python train.py --n_layer=14 --d_expert=64 --d_shared_expert=0 --routed_scale=1.0 --balance_bias=false --n_groups=4 --lr_router=0.000286 --batch_tokens=[16384, 32768, 49152] --steps=10398
Below are experts of layer 10 (counted from 0) of a mixture-of-experts language model. Rows are named router (the router's row for the expert), up (a neuron's input weights, with its number) and show model dimensions 128-191. Each number is 500 + 25 x the weight over its row's rms, rounded and kept within 0 to 999. Numbers have three digits each.
Before each expert's rows: a language model's description of what the expert responds to. This comes from a sample of Wikipedia text that the model never trained on.

# expert 46
It responds to: Main verbs and auxiliaries after a subject in biographies and plot summaries, such as had, became, turns, travel, plus linking and.
router:468503496491478423510519528530467500436486500498515487540486542516482516489527489514468495477520477492499495511464519497512502507511528482483541494496500496453524511483498504537558496530535501
up0:508493533474503444494521499506545464517506552507485485513573561523501477475526469543467496468453552546514480513481542443526493484491468484516538453522509504458546545531499522522541527462513451
up1:537445469489482514488547490500473496481464516524540500501455508474491494519505512515504499547528484474487464483528495518486459492535476506526486507475514504478525529523510553461537479491520511
up2:502474487489480489502494519478497519499473517555460486490510475473508530456535499480493551524492520511510508511502467485499503522558521500526477467533466531511497533494492501522507501485483525
up3:444550504521496503496506517510509513466483499517487488511500489503532544467510473559487502521536501509509505481472529525456516487530463512517545501522541500513534473477519495491480468528480494
up4:466512452551495480498506482469480503485528478519503539541497562477521503493538498515469487492505513501501463500509520522519514481476543488529484482526491524508565477505501492531510499525526502
up5:449461519492482469479531476531541478513505534487480513445501530496537513443501503518501486548526482494480484495510509517518492504501508474477474518478503531460484487494525541521516539497515484
up6:465521505504471451469515500548469492497524480554498483471482494507516499533476517492485532491505483517466456489463485523499471510498515533488506485530532513484527466517495523493476474515502506
up7:519503489507521494498491453461504445512472500513504479528497537508537525514526529518499508522526467490486489459514473472449547515481517524514522482532499483492507520458508493523503516517474525
up8:512518494521434516466512473554520534492487530458479480529495494484489516514480500538470494498499474515492488516530478455478545513511476482528526478478500486466502476479504486465487533510545448
up9:459511545501501514465487505527496535461516490489453499503501508499551520478525473505480493481524450541514511496467487504525485478525519506535478507524545492477474503465481498512485523503527468
up10:477508517473497480529483495508482523451493491554473508540465521524540504485561560491463479513522477496501496488490516490517498508537506506540520560494536554484514495508501522500499497519514460
up11:490453489460525473507476488520462438487479499525527515501445517511502496525516523509488511468496490493479556500463456495530473530464498497468536480486485520503500481489469471488513478525480533
up12:507569555484503528513520504499540546503461482496513549446500525541529551534471528500545501493469512535489505524461487534510501468550525475475543532531506535532491534478495500504511526501466512
up13:515542533536474494493487508487484519494504512540500478462470517507506494499489497508546530502550487454489511489481485504493534459484503512516470525502540524497514525510476505501558485502519502
up14:503494501482539512518506538558490466487519492536478484506444543519503526481483534480544509462441475497458479462512525513514460472491513516443513473495506481483499541513471437508521474489533506
up15:534493490465491477499550461519465468500496487517527484498532505467447511482512475491506495527485521502514485536492473494489518536485465451485480495540482521499496509504503502513532475503497483
up16:529549513508508442466497500522469466459530509499494468477517564460468517514503500507510472505470467516477456502471505516533510535482520496501546520479495506473467486529486510498528485488494488
up17:483544486505477506466504460482495510462521444520489512508484492474506497484543507507474494521573537480461471573488530567474443496532506482469511498519503486514462532537469501519544523531557464
up18:459561491494484486540529480492501558436510500494481490540506496512453522457545479484508499457522455483489482483501488522507492499488478507460499519501506521453531494516465498486498489534524498
up19:520487501485499458538507493525517497494472554518500477484472502529461458493526463504503516521524518495550528520474477511500492490469498508521509497525473488494524510467487484492580474494531503
up20:516501524486508466539502525514480448500484522521495495504473550483521495501498464528478496524450518520483480509482467512500506511501498507506544526502487431513499475538486436529472486472513544
up21:497465552519502574549492554515539441525454502481497531548466496462531512513466489517500516491507476523453499527497506477500561515506486527545489511529453486462498467499501489482488470524527520
up22:469446464491492483494512463502500489474494513464507511512520505506528513484499470510504526517483475506494512521499504487545507526483478480500512516493502489502519514531486530518520501513539471
up23:521500526488512474549553529489534458469491502550492455507506519504449521500514514513462509462495473502474526463473486540523498486514566497542481521503508492469519462478512516517506525519491497
up24:478503552502469464496488500528500497497517532511520503501500525497465489486515522486462519505479487510531525541522549452529488529470554448488447505500504495487504476483474492464549519485525510
up25:519469500454481506511502523518508487490515486545499510509496514507512516474475475529472491497534514473472507493513482512487546495529532469474518531521451501468497488523487508496553518506532461
up26:494515483524483506496518513522455471480516469524503504504465512518483551458532477501460526473501472501480450506506533505502464506517505510514494500497492510487549498478475562503499495478545508
up27:443476476464496520463513535446531480494475526535533497453510512510501472462500496500502558464465500479463536519488525527469504487539535526464478469484452522524470513499459499497489527498517463
up28:477504571497514490543478518465508501482534527487548484509483499510460533511502485507542480496481473540492505487481477490495477525497516493477526507519453502519479522471477507479488549507486545
up29:482508491500456507517467514493475499480528500518514494506456531523484569442478513496453528534510506479512509522530471486508496518469552507538516493504508487481488528530523511485510515486460459
up30:527504505487477438481509451479507486476519509498529529499525465515486530512510469485468483470523481532454491510470507509497485492517482486504524517489497531457509515484555520476508521499478521
up31:474499551513518495511507492507502522461448527491516477486515456496526486499460484488499489456498507489487487510504464523496466483491526519489556532486507433506500482512513550475481467513514509
up32:471502479463542505513474499501472509504526505526508461484524497480516505487500499485490526494521495484497453495480522505431515506504514481512497522500496517497510476562479508528500488504565543
up33:506471520526555511493516499513474505471518454547482460478492524486466536508495464511520508498504498517482489535449446475499471513550504493475524497521517468502515492504498493518499501468498527
up34:509521512487489512478522520485520523476533510476500498542492469501510498474490497512473558492537517520482502511437525505529453444528554498565488465518469481487467499473494516494478478505518541
up35:457483521552537529514574501476510556458447514528465524540520472428531523494531511545533490511494521505485465505505548488516505470476504525528466493439491485438543501467492507494444457495501487
up36:504522499505490524516550514528513489512452529532501519479477495498485520502509519496549521488518487515507499535448493516506509507531514477543481491494479495514483479506518487521485461504508466
up37:465516496447487487505532516517462529434500515435548481525498504517488522506502477525481544503550514499470501471510497519462474508507521507473517539498490497496525477513530526520512506525561492
up38:503495520491511499533527518492463476483476555446504481531511508505493523447527539506487478485479470490468500513483491515509549514552508575517499518532509485478499484505478529452469473514482484
up39:510481484464508411532520471487521498501482503486483521528487541490473485460494447508486512498556456512510495536506458528481521499497446477506472479590498497519512445521475523510521466528520510
up40:493538521449481446502497472533484511462487481537555515409494449541510526481506501492440480514452521513492490534499487470533485515527473462504552489535525480487468509489515508485517538539497499
up41:519493517501482497535472519501474443460508498488519568531497519433535516448478513529453479500520484487523508470481506493492530547458472478480483499501499508480465466498457495447505533487507533
up42:467474524505520486507491484524542524510504482479506432495520457515507459485484519442474464468466490513517536438511493441524486446493495502466485477519515534465477553491456519497528523509575486
up43:507525494460518485493482549489489503491462477536558503513472499528505506506447497495446490524495515514525474480461491484544544495528546536496478523529512496510490523502554474479567535506529487
up44:528487502502492508496513563509514502465516539509520513474481493529503511515502542518458504493497527507494508488543485489523512517512509490556461495547475500464486476482480516509535489545523497
up45:501483527539517463557513506461505477521469542501508499497481498525540522480498543490482474540488533468477488465502517532454488498502521517518486542501518483505493498481490492526554497510520493
up46:524479477514522458491489473507524473521496534481532510523463503567502483475468474490485522516442510499474533492452527483560463480524493473511517515495477434509491516470502485462497475516488467
up47:463525490511472479508497499537504554476541506492477501505473506492525519470505483500517469525539475521515552506461525517518502546483506498423489516496536482530470530526501557473460511497505466
up48:513504501465527471494480513507549480461493476503510518512529505511471502498523486515482494484521449503501536496507540439488455489524505502519487518501466524489485489485494484464506508488504474
up49:507532516480471519523501491480522526490461487530553495526534477504511528495499540499470476496462534534474539522464500522491531478506501538493508470492489481469502457447528471495503498520540536
up50:503505467482464462471501445518490451468519509467478501509501498482546479465513503493500512494474494516504518495493481514499509475523520512519532481461527458521548534501460482507520523497524515
up51:504484530490489492512527506506456494520483484510572486512498528479507508519485452493486503495504470491508509552543498505492528431459560529483494518497477489490436518475503479502525486512528480
up52:469472508458465414482484479493480505461501533464499479508541551500473455441535510496445505502495540506530471509503530479486476474456537488515501495538530524489516510512498531474533502506537507
up53:468477539476504469490505499492491530521523545529470547484453486473518504510506500486501496527484502465522509531543517492478483514524487516511496496467489514483500496482526460501509494522485484
up54:453444505487492511499506509468523516509462487475459563542538514499455514513498540470481510456470508559498499498484484540537511502505513471497504529542484504463497500472491553546516541483485500
up55:530506528487522478533502523538500494509491516503499508549490482492515501513509487478482496502522443564516521529490467480509520497497525493528473473531518517523493484494464433487518509516506520
up56:509500504492460467471505517530466556493499516497513474540515477516445502517460512480466491504510532493546502496529524501523487507530496511530490485556521454489481525508459502474471554491476487
up57:498483465483464469537487499474447581467514512523515504479498492520478522501510545471484527481519505507491510499443472490526463528523510497517504527503468516543500502512505493483516514516516523
up58:462516509459489473472489539512479504419489497517492509477499498494483475494516558483469528457473484474493490524480480492561469474525554497515481487545541470501498486507482519518518499502485471
up59:504512541442483490514468514513512490493482472524500487502501466477514490454446526472456475521531490532522511502492470547515523494456492497476471491498499509511503503502484506490504552494489509
up60:516563511523543493505518470489518489478529511512530502493480484556487521520523517523503556480492504449492509498495490512494484514521537531517506536487493505481548477521534493538539508496505514
up61:470505516469514437504512496534531461468527521532509455526485522476542470485493510507510532546489520515517512489469484525458482499476532470495519546485533504501471521503513495474551518483507470
up62:482503471483486511464507469518499477470508525492513442520474503458513473478446487552485453533493490509503504518455549538500483528505534468489502500533480551506528515464521490496489506481501510
up63:500515518511468495510532516510486520495540477479481474543467487491511530488456491484487489474461505502485510508496552512509514508523511525470515491498503517488565483496494517512522484481496522

# expert 51
It responds to: Opening quotation marks, heading equals signs, paragraph breaks, and determiners or possessives like the, his, their.
router:455499532476532499456508538558489459526511498520499514502467514446525466488496518478508523480504491510527494481493491476437456512475524468506488508505512488493465494503506492478501463441507520
up0:502518501501515480490480486512494503496496496498493522455468519497497487524524498490498548528503466494525457519496553522527514546520518489455490491506511546498482507495515508475507508489492475
up1:456462472448484527519526494521524513474524511478465467502482500508549496485506519513493499469493456502477485499507489500473494507527511491517524540489567510528496508496482510513509514511521535
up2:480478459492518465505470493514518466499448545510498483487498505494504520498500489487504474492549534525498476548484508470537514454466557505492468506522473474528485505520494494462489495526485503
up3:474505539523510491521545501493506502488498510472473482464478503490538522520504464517493463523517477536514495473529499475500450482540503455487456478517509478494529499488508480482564503482442490
up4:480508521495516490483479522538562455531495433457473466507518490450467493514465519479488527501497549493542460514483490464512478485470520522538543519511513512528454526525554521445495513550467475
up5:503525533520515498517496492485494479541526517536487530507460453453506494491549497455458501500485486489489523510487527506506523474528495560526470541500501512468516537490480515511504507532543485
up6:493513512479498539511522466537493461522559495500507547496486482477477524515505529445519463490488480494538488503446520502460491478530543475485539551451529499459513565510517494500542483487475499
up7:513487520564503505486500504477537476529494500498449506538537523504508494502535501510533524500523468478495493500487514505549521503542524502503483485499507500490484514535487486516543489528447484
up8:473502581497464461472502466534480509489510467535512546523466515461541484494507509486498479510485479547489500525545500460519477511490507503510496510489492500484482514510452515452511525494457503
up9:510464507465499480534480463466502486516485479488477530476522485501506516518496508518496517448502461467522484516513505525465445544486531483530472463503519486471502512479517464530500508488523526
up10:508500476496518524473497478530477465497489496515436516463531475479478461492504534494515493530501551472505490501506509519498553464479500503508503492497491524535529512487554491528475491539462480
up11:435508476474502522520470541516484506482470483472517527491484533487517475515477530518475508482481487471468482489475526479499489513491514490520530522477479495525465499460524484443492501518526475
up12:521530509494515483468504497486517512512515502551503535501458538502510476535550460484514479518493501517511481542500499531469485488473500543477512524518485506544484493498497482487486478491483518
up13:470452459502471527468515522493479525532536481496521498497499512463530489492507499513515516500501505484480467471457484474462537494508535489525544518508527460505474499512500475498480543464525472
up14:517527523485541499491512518502501509524477546492500537512484486521520478518490496479486502543475519495535504512490495515511497540475543494491518524532510544436434483489498533491492481465464491
up15:491488489511450481505508500496510530453501550525498514496477537497456484499458501477493486486485481517478499520509498511506539512469489472504508522536506494520491483529551588521500491511537517
up16:500457510441490505483509495511460456459499498492497511464498530457505475517475524486481476503513501497459528505474496474532489493492499512526493504497512485497474482498507479556518496472531513
up17:496476436504503443522529490485508513518512509481523457476508507450521529523502483523511488487519488493462502492514466493507523523476468533506540520500465524498497499500517492467579526466465484
up18:499510531506472501451471488519508517454528549514539486486476526499506496434481530491468500495453507496464501549490531492495529480494540458465503493483503483487505479521509469473493505515503436
up19:564472509528520494499499511528460504505485472483484492497504473509513486492468490473469480451500513533490474507489491484457500524522469433480484473465463441509484495491513509463531548495503505
up20:498509531497556487507527496516453462480538522506492508547467527502485506514503539465478488522515516543481476495483512517505532495500526514462470450482514474494487495530517511496462463467492483
up21:488498459495482537486519484516495494516531505494532528496499522445473547494525530505519459534567467504495541520521486502481441504517488479495503547506454510501520469465492489453545476539516470
up22:489503563530520525514471504477503511511496480448472503473505470461532470501485480527530528504454457502553503538506469479484471490511549488539497477524535489512454538461494504480539502526497510
up23:492512490494475478505489512500555453506495507577512483531506486524480470474473520525523533456509529489485524520488548524513481520493488498443517493478492510484553503483511493522495470499503442
up24:472528494443486489520520479548508494507508490468511491504475506473512499486450475539507440505475496514477520465475496499464459447512543504514513509498497516543437465467499477450536512467520488
up25:483484531479487497457516512485521459506510506493480499500562485504492448500463499534537544499486472522465512480501482482485517478464469499473504538496472477507488500531524520462507502478489539
up26:489466508498491492493496480464489474518493497548475485479504518513519496486473470515532524501524510441538490520517517524511520508521490516483493491472511517523497488473517473546486472501481543
up27:481509478489498513507530476540488458524513509485531520505471496477493540512557470543495514468517482465498481483498444464496433502474515506491545490502526473482499475559512467455536475515476508
up28:485497517461530506464573507536534560524500511496504468554491517445499510507494526523480536518478486511498492511500502491498520523503502504479543518523519502545527497522489503490514497480496509
up29:509471518462444517529492462466469475527542507559545496502501523503497531512506466508476497512493472499512522505530540518487483473548513502488502530518502507466511448522485477472481454533508523
up30:498508509475511494513471491507521515527492494488494510511498439517501510519432489513519553507465494536518514451485418534486480499533520541509485548518520480482440509489528499522479526467485511
up31:465497494496454473501480446486475499467509494486481519493499529483511449538486577505548506526476486476500509462529522511481490555479518482453453536496489491508498498555494531505499488471459527
up32:496508543489495527475560485490510498522506489513542495509463482460477505515465545494531462473495448506508530529488472542502493470463554462495465482520521469515498441481526474471449482519500499
up33:487509511476510500511465507540493516507498449494468537518451499492490549523479488464502530483488516534477511489508535484430484493472496511465461531522492502515503510480520488476522479488500508
up34:455503503501455494507501512488549500508489496514459485509476485485486488491495540576522505520528479490498460528473505527465474513454521493521509525520490476478470438520535486506487511479512497
up35:501491537496532522505531518518519483543508501497505550514500488512484464526505563519527481483501506506477533508511498470503545540531469507496479501480522522519509525547494457466488463478510496
up36:460561527486538514520492491507483544539521525498480495513484477481452489514499505493445487544476457537515482468443525517474509486542534522470502533489489495486496493474488549473516482439474513
up37:515498463499480511494474528454467498523498503527517502455535500511523507496469519509472493534501550490512456459468507508457473513524499456498517501489483489467471476491493489457495545495508502
up38:511535551476548543505435508515461486530443511528493463481516495497484467489474499526493511493502499518456504497531491488492454477508491504516504493500452512469504520513463489465455493473496502
up39:453483519558531540498520474520492494487485535474515463524492509497528531429495510489528527481508510490504503512483548527443452477449496474485512527476544512479516509499512510503538518516490519
up40:462507510496513513474524508538539473486534527488509454487514496539518490466477494538488488506540465491494500480464494549524502464502490472466524497529495507493470505511501535501447483503539507
up41:500535439515502450464449515483464463478501521512478504538507488511454465507482501509439506479497521473507478484497488496491525458498515528486479497502466490504492457559528468513466504475514504
up42:486498470499524511530459491508484493524478525526517510517491464507524475483519470511471465507528504499433505489517519517526530484509499504495540526499487485465480466484482517495488500450506517
up43:461453530494528484517479412484493531491442507502512458487512494433517446533526517489478534512509477518492520508436509503458498477506472496491468476486529494515461493530484543516491484458512482
up44:502521540485522489498504473515503422540486519499542500476503531451495507553497520526493479533517562543532530462460467505525533459521497475484479511477514456503553553485498473481482502473505519
up45:527527498512484496510495479503527563493490546524507502507476464544544503523496542485507526490479507466498487511532480467516480518476509538459495488508527512525533528502545457469507500491523543
up46:492493478537530495489518485485522545482506531498453515513522493451526486490475507472470497520474492479476522507470505505495500507469497485539495533458546525497543508524459493488497529506485516
up47:450515443485480497491486484468490510486532465454482476467483516441556502488477488566461470506496474494528472531484499549476510510489525504534505517521457487484473522509483483528513517465507527
up48:482498519490496463492502497534491558495519467488521504532504497482495493512479530521504513470510483494508473488476425487568512497510513517421507510492492469459517463486495507509488488503504498
up49:487524520500497528509486557510526544513513490465473508495497541489508534512505510509491509474509500459508516501476510430480501509492498509456524502533533535466478533508502522522508480483482497
up50:487500523513518534524537480493424510511523543545529483492500498505493512503483460526473552474503492507478499514501484514501459524490542494501481488502517472508490490494542530511470538504481517
up51:492542521487512491441509500507456483541473508526509468514473514525535530488478491513518486505483499506551508550508516479450481452460513498476516488503500448541545485516501496480545530548514475
up52:463524501460504559493504480499490437516477515518492441531492518509512436530516530517516500497439480458545514493505508486522525519493466466512529469456539523499491489484489475507491482442512460
up53:472557524508457490456516523496452525483515516439525492509488480518546509540454473521521487464493478522535479538468483479480495471520506513521520465518478482447493507520467514470510508501527474
up54:499499560477555459508521511488491519518492501446472477480516537495485519499459496482518459497522529510531563494536486477491494538474531523510553499508494519434470509502486518485463504493538501
up55:516481507520547500525474478477488494477518502441539487524518482482489453538488509488444540495548516544471503493498481487501487492513449500497535563502547503474505496513513499432499515501441473
up56:474522530462491467509511566468468515489523552515526513509478514516529499499470470508500525503510485477481465506509516491471434541484540501484490529511523527483521523520517460512446456476493510
up57:550478469485512461503516486516517495492467495494503479484506476515534493465466511480477471511476500528546487465485479440464513532503515505499489522523515522549524484469520520499460495452472498
up58:504496521496505499483500469525461480476507543506503449473511566498519528509504531489539546497520486506472477498516521500507518482520472521522534492487549513464493486482438529514482511527506524
up59:470524506514488497486527495501503561510502521499493504468540474509508479454459483521498513447488499504541468458507500534449492470495499506486507527508492544488487538509506507504518504482490508
up60:487503539494516493474498476499498490472501491488475501538523499487517469495498494541473522509517523457506488511487515523526529508477500522531533493469465489493502492485500534520474516520499501
up61:509534462474489485485526520493511500532522530519510479497544463493477502484503447481528537492511513493491522494543517520455505507491539498480522543492524482508446481449520480560486532498523481
up62:489500528516476493515484497493583516508506508549601541470513517462499521522493504520498506506496494524455569558534459483502505545484497521489472497479498515465516483476483533497492473529509475
up63:448482479505503512520487434549506534508496495490486531452503494465471493495483491535511523486522471510523497514525509505500476512469480539468446492485461505489495477449493491515507493532517518

# expert 43
It responds to: Verbs is, was, are, has and would after subjects or which, plus also, not, to in running prose.
router:508501475428494502512533500496474528486528518511492496549510520504498472526485480533534483486510512488530517506478494556512504493504482512468533499532492519495470513478531524523524492531482459
up0:512518520502498507537506515563515513486511498475546528555463483479471512461501488550493483487489508490489497498446484491501504526523541488529510502531483473491504467452533495476514518540498529
up1:506469491510532489541525488493562500511481461481506521492535512505552531462468511475535523499504505496466522580479475490449475496493558480520504537493479477492525495467506528511490473493481488
up2:485469452483472497518518482505524479555455503472485439537515524506488512516509510474502478526498478508450530542478477518520501481545505528493530537497491520479486515493508538476507492543513511
up3:498498511519454511508491481483497473494500558521528557476483523477515524491537549486492562495520472522532511480508498499518483463508513460484498515497528527504511525465511485528486473525487506
up4:443484506537495517500522481533505489523555549440466509505530510515511494492496479520502505499522546473498466519527488536557486472543528485481517497481455505498496497460509469504499504528478464
up5:541501481522497507500508491473498516490489491475461470511509494477500509530507494487510471529499496513532505545522485539509528479491504502549498503515505476528522536539489510517483519509514510
up6:487487444494526517523456490474504545543520502526498500505498507470503494520465514512480481472479429518471504484481516519488516481521512475532527532474495463460508514499527522508512516521506477
up7:496474464500510515493526454490467465540518489521514511509480552482499502473496519535553487533509486506529517540471493514496502553490468519497508521529427483525477529496497486539500486502469514
up8:497509468474453466459510443497528476518502510510517522522509495525508464496509513510496482519510503555467489516484480509483518541456480509483555506540494525492467503503444533500509530504484456
up9:516517479466542448480470523517490513515492484527522467494507517485481505506491491474495527482523496472492459483499498475515470517499519480520522571486474538522483508547498509489502521532516518
up10:479482471447479539475488498499516528530473502482535462522524461473484457510467545471505489506503525508524495479498536500477515480489471526490537510515505473479469467493500466489487460491516469
up11:495515489511537503492511479523506506484533513490517467546505497525558466495529488492468544524506535503467480521498528521505508488479537518521492514474517527515495488495528524496540494474533515
up12:503511455502514498502494515517491530497505479509478479543487512488477502559497508516519489516513537519527482488504484547497511498545471506524462490532482502516520496504543481463473518521534516
up13:509474472543485517508555544472509508544486517496466486526495550453487457487465489505497526541507500512468488513504464477486509515499500433526484519507491510484496471470519506464557487511480468
up14:538510488484454502504508499483494517532505467469515484510481543467535520522539509520452525487483497510528513486540522523478521469505509501493505542492469450511478465532526547541500541536482447
up15:514480494515535477517528525501517474546527481512500514448489470494507516499465514504524479506506511481520479520554558480460489479447474492505455492538492478527441534550555542503453502509472504
up16:511508512511449490516442472503480486507517489485458512538497481488509502576478511494496493487537497503544511513531492528490515479507485463498455531516462506476458539452496509492476504478521495
up17:493520541513498484518516489544487482496507498531533531475475485503515531559507489472494523522470507509512509502459532515525500483516509502488506552527507475513464503489500507486518547544481452
up18:503489508530497473498562518514473500489495470514481479513481518509491542489522520485473512432462509521492507534491528534501499475500533482526530506476482510508526496519507522473497498481535499
up19:496532465458527502510523495516531510442512515470523441527505541492495491490472550538475541477515510488523469552511530536470524464498454536504510486512481508502458474500507529471471515537511480
up20:502477471489517488500535476534481467501539511530470471544480504524485514524436494493555481487510523490459478550484474523528557529481507480453510525531508505490482539474472547561524504452517494
up21:483478520474494472460487505469475470479483539456495476499451531503531492465523483528496492537506517502502486508561498514486477525450533520513506532503472523504515500519520517500527522501531467
up22:477484472489447475498543505478495499484506486479530505525522480529490501513477454486508506474508511542504479501457514474513525499529544495447534551500530552522517546463504520493493496518494514
up23:509524493482531491490491531444522498532511463495537512460479462533507493462530500471534518512504501454488500490533527494513522548475505461464511528485512474500509534505543485511560495459472495
up24:486529466476496469503533477486515452473483484476517480479506538525468487499491485515462487501512471529476505533468453482479504520479441510477504513518489499517507471489528488515545501464521494
up25:475480517517494468491547509503475474510518471491545478538477520454500499524468541570470502532522501523501493539493516490485534507455488485515535498507473496522467507531508526496556533485486478
up26:503483459504519461477480508504547479465521518513493477512497532497544466471473523488450503527490467518532468552480534522537497511502498477519515431456527515545533525501445562477534462508477486
up27:505478531473494472520577497521511493527519531520523505483454520516466517521510518515541497489506473535522528466506525510480503497500460510508474530552501520492470487508489475465561544441540481
up28:525518530494463498504501528479499526471504545544511498533495515520521487505501504509492500520473501508492523518506465490475487503480475489436478519519514537504499439491479518475472529518533481
up29:501492519497576508465526507544490514525504481445463522489503503531537514543518474486487530499487508542476496504537487494507465444529483532477463494511514478507481498510513505490464530483509457
up30:530496496465502469489507497470501530511515491528517478533503462513488456529468546466506508491508535493484503558496486512570473484471502536494518537499504535485463485474500501485461514521492511
up31:518524519452539467507518467489508548466475504520473490450533487525492516477470492484489510478488481541493469505515521466538486495480486497506549519487486514508526536531500483445493489486500484
up32:532483484521506496468496470474533480549462519480498481518515490484511493487492488521515513529531503481562490464484520535487493511518509488468534504527507489499498499491533479488501473530418495
up33:522472505455478505531494501546460487446472446434532494531500524523514489501512557519504481514479523495498509510459520487479497475500552533494460542525526511491482499479540501472500464481511531
up34:512531510510510501536518504517504510502516504458580525508470505483473504482497499539473480467504505494521457498475463491478481504504545486480505504510476466450490511496494502528484520486471541
up35:533483470458489454486548492458508476575465544514450477541502493504530476506508502515477498492502504492539496503521541538475514505496486542508480520518498498507529463532507540510516476507463484
up36:534461466526501491482481504525533506515504472476479481504508504452510523510503538525506506518493510498507531522509491485466489479517480496446492505511516501539517494508496500473489485561538489
up37:517492504488496495489525548538473537474495492540491547518491491474508446497480492499496481547472496502504532525479519522457534495500522483519505493514500540513468462504513468514505540540515476
up38:511446474532549501495487478485495509476523479523470498499498530502534496519459521479518511521518526500530473460497518518448470526536541528458489533497524513464517499501504498486501464521511468
up39:539507530502464474469523520480531505509529547487485519505519515465496453492495502461516483548482550477535500476508550516489498502510517466501498469550510496499506549548511530467477498572489543
up40:488519532472513492452499476485509526502542485507461527492505504492513501469516500515502559508509498508554546508495484566495487525486496553472513500509495482498551526484536489483467530527511453
up41:465493479483519535482550476475502496499538513515505515525517464502515502471470520526477500520525519525526493485475503513493468505493509495551503520515514497524515514502491508518500487502528505
up42:538496488503537478556510514493498509495467501486506478512505506523464491524506536457501480499497518524491538509503509600550488495479480500476526505502543514483480487489504549500452502495497502
up43:474512478463478544497523524503499521513497539492496501504519486504508491468473507520451489533508511517498479505519498504500475513498493485501509535514498500486484469471520537497503464520507486
up44:471486491452469481505570527507508537514531451509501515499513532468490496490518523477492532511461519504501516496526519517527504530504511510484501418526479446520505495518493487496522464509459498
up45:536483483463469530511503513479496526525501531498523501475487501534518465490532528485505500563531498525491497490486532534502469489511547506478519505484537497516538561510488501508511501538447515
up46:515537527508475462516436473493530518491514506462517533478534490475484489496486524497495524468533471452511473483458546510509489485461529531505529519524484526503463489465530482479518498540472484
up47:541504537536491452493466456475531487504514499515530511485496500518500506454461444506460458527534503481551502520504469491527483509498486481486517477502529465525458508544454483472528508486567497
up48:508483514488550509538509504525522496490506516519521519505493484504520538485485521450517450514491491489510510482477485449461548466509533496544525533528502521503530499480492495475506461498477496
up49:492488537455464500480496479495504526492512520510541540468508520484525540485491527507491513518498494478498504499474500525479478489464525485479480472492532494500504517477490529498575490531522490
up50:484548495510528580510455516511457489491478553522496481503481460479482517500504523483529527553516534454462488487491557489463454514486541497500467523457496510506501480475519504518486510501512502
up51:493463486485480475510516491514508515471539488498545482487519487521500503515466530495447490497521451489500508446511518488517473475524533510505501469522510493450505485495469512486528492480510483
up52:440524491480526467498520515491498513501513463510530512519516533503541510494509514527483488543560482536516513455517497505525489510536442538531477509535493515516469467470500488500511498435505525
up53:478481451465485502516500506442543477459486505524470479478530563525472506497495496533520506532485492515521530515497462522484530490497504490475513532475530520498489473516529503491477547549516561
up54:512491505459483468500525532523491496512547484490496512533478532474516429490511508509475534500490557476467508528473511466515530509499521500477520490486474506557477456474508508493499495517497534
up55:502494498468483490492511487482487520487458521497491480511505495485504474524516459559498504490448501496447491510470457466486508511496511485460498549507492470514476460544484481515467522465509519
up56:514552492519500485464487467466506524472541511472496505512498450500476468509487492476476511467532476434524476459496484507483467493494528547497502503488491487524524520491506531528498484506520499
up57:470500491540505476506501431514535510567472542505507479467520482507519494495472489480459510516519516457451506545510513471493473514502536499479499479468523486500522491508467503471552522496469504
up58:464496487456471482509513508477505540502524557496523502585463512461530508513481476499486512469486470500541521494511501501487523519528518524469496483502489490537501530500512517533526487509494461
up59:441496476504517524492509488499528504455491533517492478479501516474506484531522507506516503494490498459460498513506493463473526499481535493489514511512476462499486484515502523463495503516527482
up60:540512516468481503523532468534508478518507524516492529499460519479500512500502514505555511519521516507484457543441525501517516520514473470490452538520483537533481501481518459462481472507487490
up61:472482475508503502496511513481524481480535479511463476517493511528541530511477517488500469507507473537494513510476489471505510495528480514516511509530529476509527504477484484461455513490484494
up62:476491456491492472544532494474492459460455457509524497500480521543520489545507478501490546490536499513503507486507486512506519501527498488442539480513553484523484500516495522497553502493504484
up63:486478509506458503522513436472488515513542516514473524505509509522497516502463523491494512476514475518481482515479502558499527484533486532494487555471453527488491516521417469480528483480480462